Weights of a small mixture-of-experts language model, trained from scratch on English Wikipedia.
Size: 11 layers, 15.6M parameters.
Experts: 64 experts in each of 8 layers, 96 tanh GELU neurons an expert, 4 picks a token.
Training: a variant of SOAP for the experts, 497M tokens, 5336 steps.
Below are experts of layer 3 (counted from 0) of a mixture-of-experts language model. Rows are named router (the router's row for the expert), up (a neuron's input weights, with its number) and show model dimensions 0-127. Each number is 50 + 15 x the weight over its row's rms, rounded and kept within 0 to 99.
After each expert's rows: "gets" lists some tokens that make up at least twice as much of what it gets as of all text; "comes after" lists some tokens at least twice as common just before its tokens as in all text. This comes from a sample of Wikipedia text that the model never trained on. Tokens count by the router's weight.

# expert 49
router:50 56 52 73 57 39 33 53 39 65 37 59 46 44 45 54 74 37 62 33 39 61 49 57 57 34 49 55 52 53 28 62 43 40 32 52 48 52 70 71 61 53 27 50 62 32 43 64 48 69 37 14 50 75 38 59 66 59 57 51 52 58 26 45 72 74 90 35 53 22 52 40 27 41 62 64 57 73 58 56 27 26 74 55 66 60 51 57 21 66 25 44 42 66 66 42 20 44 37 72 54 67 40 50 56 27 49 68 61 56 60 67 25 64 65 71 65 38 68 25 36 28 30 48 34 45 27 36
up3:37 36 73 36 22 40 49 46 35 46 51 78 64 52 75 27 55 77 37 49 77 11 67 38 37 52 24 29 12 71 10 40 35 30 46 49 42 55 66 22 60 48 63 68 42 42 61 57 63 57 43 57 53 54 48 44 23 41 62 50 63 58 51 53 45 57 74 54 56 43 52 47 23 52 27 48 55 58 31 61 50 56 48 35 74 68 42 46 61 59 52 50 49 62 31 37 46 45 38 49 49 56 67 30 37 44 57 70 29 50 53 55 76 40 39 62 60 62 42 66 66 13 88 43 46 65 48 53
gets: "| ", "- ", "′", "°", "-", "1"
comes after: "\n", " (", " ", ": ", "-"

# expert 14
router:64 75 58 46 19 22 85 34 39 24 34 51 55 47 28 71 54 47 32 53 62 65 30 59 45 60 42 52 55 63 27 37 38 60 67 67 68 35 38 58 47 34 39 72 54 64 43 28 44 56 55 47 53 84 51 64 59 71 08 51 50 36 50 48 78 50 59 47 44 67 32 49 50 70 46 71 42 37 35 41 53 24 60 47 26 54 40 33 36 39 62 74 59 42 42 36 48 34 46 45 39 59 66 57 67 65 47 54 67 28 52 16 39 44 75 67 60 60 62 26 76 55 65 72 60 41 60 66
up5:40 51 80 75 47 33 45 68 33 77 37 38 37 42 46 62 53 41 50 61 59 44 51 52 48 41 55 27 48 43 80 56 29 41 21 27 43 48 37 58 57 84 82 41 48 44 76 42 56 36 35 53 33 43 39 36 43 41 18 60 74 48 54 36 46 76 50 34 42 61 64 20 61 40 37 49 72 48 49 43 66 75 49 45 41 82 33 63 53 44 74 62 58 36 48 73 56 61 50 27 59 44 51 59 70 74 15 36 32 29 50 57 67 56 45 69 72 38 35 51 49 48 30 48 35 60 63 79
gets: " |", " |  |", "=", ") |", "|", "\" |"
comes after: "\n", "\n\n", "| Gold", "| Party", " | MF", "|---|---|---|---"

# expert 47
router:38 37 48 65 35 50 44 43 28 49 48 29 72 45 51 55 37 70 53 59 55 25 51 37 45 88 40 62 46 45 53 45 40 42 66 34 35 41 49 52 67 80 74 60 54 48 61 75 66 23 70 68 56 61 41 32 66 36 48 57 77 43 46 39 34 30 45 33 72 46 35 69 74 30 26 42 47 69 63 38 49 71 32 44 46 46 48 56 30 36 76 58 44 25 63 58 71 56 48 49 26 42 50 54 54 73 50 43 68 52 82 36 28 67 21 41 43 63 27 47 28 54 56 83 43 27 70 58
up1:64 38 41 38 47 44 44 65 53 68 69 65 69 59 77 68 65 45 59 57 45 85 28 42 43 49 37 38 28 58 65 42 65 51 73 81 45 52 44 50 60 39 65 55 39 84 43 55 50 49 66 33 20 27 38 57 55 50 74 31 51 40 50 51 29 60 54 40 40 65 15 46 55 58 23 51 68 30 28 40 42 56 63 46 38 48 49 69 75 47 57 71 69 33 61 43 18 46 57 55 41 76 37 65 71 74 64 59 59 61 48 47 52 56 40 69 42 60 28 68 47 29 66 54 72 44 92 55
gets: "s", "as", "k", "z", "in", "a"
comes after: " C", " L", " O", " R", " G", " c"

# expert 5
router:76 63 46 33 56 70 61 67 69 45 51 74 44 41 68 60 59 41 72 51 35 42 36 51 43 15 67 48 47 57 36 27 56 40 47 24 40 62 67 64 37 70 51 46 83 64 58 35 39 63 64 35 65 32 23 38 28 63 45 32 59 55 59 61 24 66 65 44 51 25 58 77 33 37 37 46 64 26 56 72 13 60 65 75 67 44 36 76 41 31 51 24 36 51 44 47 50 69 41 60 38 47 72 26 49 58 53 55 40 83 45 46 59 56 38 59 37 52 78 56 52 34 38 57 56 64 54 41
up2:33 44 51 64 46 32 40 85 45 25 71 31 56 69 39 40 42 38 29 70 40 64 39 51 72 48 55 35 18 52 62 43 48 43 27 53 53 20 64 49 61 45 49 71 58 72 23 45 37 43 56 72 77 47 52 49 67 58 67 58 68 67 54 57 47 25 42 52 51 43 51 74 69 30 14 54 44 49 49 45 56 23 65 36 51 39 61 41 63 53 34 63 52 50 18 56 59 44 51 40 58 72 50 51 14 46 70 48 60 31 62 60 80 60 49 29 65 25 46 44 75 49 76 63 66 67 67 38
gets: "C", "R", "M", "P", "S", "B"
comes after: "\n\n", "\n", "/", " | \"", "(", "–"

# expert 2
router:61 40 53 47 36 60 69 51 39 62 45 35 29 45 34 43 52 46 67 58 64 57 72 47 45 66 55 43 56 50 44 69 70 36 56 55 19 21 15 73 39 78 65 62 37 52 50 58 64 42 33 34 57 31 48 47 46 51 45 44 38 48 67 36 35 25 71 23 46 31 69 44 70 31 22 68 85 75 71 37 56 65 59 22 37 37 34 42 22 33 67 45 29 62 76 59 48 45 43 74 47 45 45 68 53 39 42 55 53 65 74 33 68 42 29 50 24 40 63 56 42 61 39 73 44 63 68 46
up18:41 65 44 50 38 65 45 51 46 50 70 50 51 50 52 61 54 40 44 37 44 27 45 55 38 44 24 59 14 48 52 19 54 60 51 29 40 46 30 44 55 68 59 75 52 43 63 63 40 38 87 35 66 57 45 31 79 49 47 62 24 52 53 56 55 56 75 07 75 48 77 45 49 27 36 53 53 45 40 78 33 36 48 73 53 58 57 48 48 70 49 71 67 25 67 50 46 49 55 64 73 49 57 46 57 53 45 29 62 38 68 40 49 67 41 61 63 32 47 32 56 75 79 63 79 80 46 82
gets: "b", "m", "em", "ab", "ed", "ib"
comes after: " F", " G", " L", " E", " Z", " D"

# expert 10
router:46 70 42 48 47 64 50 66 55 39 50 23 63 67 34 24 49 48 12 52 55 50 28 85 55 27 48 66 40 57 21 46 24 73 33 64 50 31 61 33 53 40 53 49 52 40 33 40 71 79 83 56 62 49 66 56 34 61 28 69 52 81 52 63 40 43 61 52 58 31 50 60 28 55 74 70 47 55 44 29 50 36 52 57 57 51 43 37 40 51 70 54 66 66 50 14 51 52 45 26 39 65 57 69 48 72 44 31 56 32 69 60 48 67 49 43 85 55 37 55 42 57 58 65 51 40 25 76
up3:36 46 55 46 37 51 64 49 35 38 77 30 20 71 49 71 50 69 39 69 63 55 42 64 74 51 57 53 28 63 54 47 25 35 39 44 49 35 24 57 47 35 77 60 43 51 43 52 49 45 57 46 39 44 34 36 62 60 29 75 43 49 65 62 52 59 58 62 41 65 85 63 68 18 44 71 38 48 59 43 46 52 53 37 58 85 36 60 48 56 50 52 65 50 73 72 62 53 42 47 78 18 35 39 40 62 76 47 42 67 33 57 61 32 69 55 30 31 69 82 74 60 74 38 60 76 48 26
gets: "\n\n", "\n", "In ", " In ", "| ", "="
comes after: ".", " =", ")", " |", "\n\n", "\n"

# expert 43
router:52 66 33 43 55 81 47 66 37 49 69 54 63 77 40 27 63 69 50 47 55 27 39 74 48 68 61 54 57 33 36 46 42 23 29 43 41 26 41 32 53 72 53 28 72 78 29 44 48 54 29 57 40 30 57 52 32 37 38 73 41 54 45 66 40 47 62 35 61 27 34 46 65 45 50 74 67 44 44 41 50 40 59 37 72 76 32 27 24 57 70 20 42 24 57 47 65 58 50 33 32 65 73 71 27 63 69 64 42 49 62 41 40 68 52 35 49 59 44 74 33 30 61 64 56 32 42 48
up3:36 51 58 48 59 76 25 45 50 48 49 49 44 50 53 38 35 31 48 46 45 43 61 54 81 46 49 67 37 58 47 32 63 49 70 47 47 44 59 73 54 49 39 70 52 73 37 45 23 32 67 57 47 72 58 37 57 37 64 56 80 56 24 68 46 65 60 58 43 34 55 62 70 61 76 21 09 36 55 34 46 46 32 70 52 48 67 51 52 35 61 64 34 31 62 13 22 53 54 48 60 63 49 57 17 99 29 55 47 20 34 46 69 48 47 57 52 42 42 37 44 33 43 40 63 46 52 28
gets: "\n", "\n\n", "I", "A", "M", "C"
comes after: " |", ")", " |  |", "==", "===", "."

# expert 8
router:53 42 25 62 51 27 65 21 68 57 39 44 52 41 44 66 49 33 53 29 75 37 41 33 65 42 71 75 55 44 37 69 46 19 58 55 32 52 84 46 61 76 48 26 41 33 69 60 36 48 45 38 33 43 40 50 33 28 72 53 38 17 23 33 52 51 17 45 50 69 66 71 50 47 34 71 76 41 45 44 59 64 64 44 65 54 50 46 69 74 57 62 52 61 64 76 68 54 34 62 58 71 52 69 62 54 32 56 62 40 51 63 40 67 41 42 56 68 56 38 40 22 37 71 51 23 56 40
up5:17 69 27 64 35 34 34 51 66 49 50 58 66 97 59 57 29 55 57 57 28 60 21 31 29 64 58 55 40 48 42 73 67 57 47 59 43 47 65 24 58 57 39 50 49 36 59 65 70 30 46 60 25 46 21 31 65 45 33 21 29 45 58 49 50 27 55 33 22 55 41 56 69 69 56 48 58 33 71 51 55 47 53 54 49 54 37 52 71 26 51 68 68 41 67 25 81 45 58 46 47 43 64 49 42 67 44 51 62 50 51 30 61 44 59 50 42 64 78 56 76 36 39 56 71 81 32 45
gets: " | ", "; ", ", ", "–", ")", " |"
comes after: "0", "1", "3", "6", "4", "2"

# expert 12
router:58 49 29 35 21 34 33 44 57 58 53 50 54 46 65 73 38 49 38 25 20 55 40 57 37 20 55 53 41 63 44 60 66 44 56 56 71 51 37 33 60 54 36 60 30 53 45 49 49 36 73 50 27 22 55 51 57 73 61 65 53 55 50 41 49 67 53 50 62 69 54 46 23 52 58 42 65 38 39 56 79 35 25 64 64 55 63 66 67 09 49 40 40 45 74 72 31 87 60 59 56 47 58 59 48 63 45 45 44 44 53 54 38 76 40 73 66 27 38 37 35 70 21 68 23 66 83 34
up3:63 59 53 48 54 56 38 40 34 64 49 49 54 95 69 69 56 53 63 56 58 41 32 59 60 60 53 44 49 49 28 46 60 29 43 44 36 41 49 72 30 54 42 81 57 66 45 31 75 87 22 70 34 62 32 66 25 52 71 40 74 62 39 51 52 53 47 65 54 64 32 29 44 49 69 45 43 52 27 35 51 54 44 58 12 43 66 63 65 57 46 17 46 39 73 41 59 66 44 42 48 19 50 53 43 86 50 50 46 61 48 63 66 88 47 55 44 39 42 42 42 70 19 71 55 49 38 44
gets: " that", " he", " He", " it", " The", " who"
comes after: ".", ", and", ", but", " that", " which", "s."

# expert 51
router:29 34 31 61 70 29 44 44 39 66 38 40 60 42 32 54 66 36 67 19 52 54 33 28 80 18 49 76 08 62 45 35 40 39 45 69 38 70 63 59 39 48 50 46 52 38 65 44 42 39 55 29 32 51 55 60 73 43 58 72 56 44 43 40 34 54 73 65 74 72 43 60 44 46 38 67 47 67 44 44 64 57 67 61 74 51 54 22 48 51 24 64 47 31 62 52 53 56 44 58 63 64 38 43 38 68 16 33 60 55 46 23 43 68 58 64 77 51 50 49 52 20 68 57 63 32 60 75
up5:27 42 66 58 52 58 20 45 30 47 56 66 39 57 53 55 59 49 57 51 30 31 23 63 58 19 44 53 47 28 58 44 56 24 50 53 38 44 69 83 59 51 49 62 35 49 54 64 57 46 56 22 82 47 31 47 59 69 86 43 35 44 48 65 54 81 67 58 50 56 52 50 14 41 52 58 40 30 66 39 74 20 48 44 49 45 88 64 42 30 50 56 63 48 48 36 48 75 52 27 56 45 57 30 25 32 65 50 23 66 81 49 52 43 73 50 64 82 48 48 51 60 61 39 58 58 60 59
gets: " ", " | ", "–", ", ", ":", "; "
comes after: "0", "\n", "1", "3", "4", "2"

# expert 25
router:58 23 88 52 67 41 20 80 54 59 36 70 30 47 51 40 39 53 43 23 35 49 33 29 50 27 50 53 39 35 30 35 43 39 48 72 40 41 50 77 21 42 50 40 45 53 36 63 40 49 44 45 57 64 44 49 76 33 33 42 27 65 27 65 70 77 48 59 51 52 43 46 20 71 59 52 51 68 71 41 46 61 56 59 57 59 43 67 60 40 36 31 41 56 36 55 50 75 55 38 39 67 41 66 38 33 65 46 48 83 63 38 44 62 83 54 53 69 64 45 43 50 58 21 76 83 55 43
up3:41 39 38 44 37 69 63 56 62 58 59 53 56 40 44 62 28 59 40 48 35 32 58 31 74 71 82 47 37 66 71 66 33 39 54 43 51 55 63 57 59 61 40 20 46 34 49 70 59 79 81 50 74 32 42 73 45 19 20 76 43 51 51 41 29 76 59 48 50 55 71 43 83 54 34 32 51 59 51 64 43 57 74 15 58 48 43 49 28 28 43 47 39 32 52 32 81 40 64 58 35 46 44 60 47 68 43 29 45 61 47 56 35 50 34 31 38 61 72 56 43 48 54 63 51 37 62 86
gets: " \"", "In", " un", "-", " In", "\\"
comes after: "\n\n", "\n", ".", "-", " \"", ","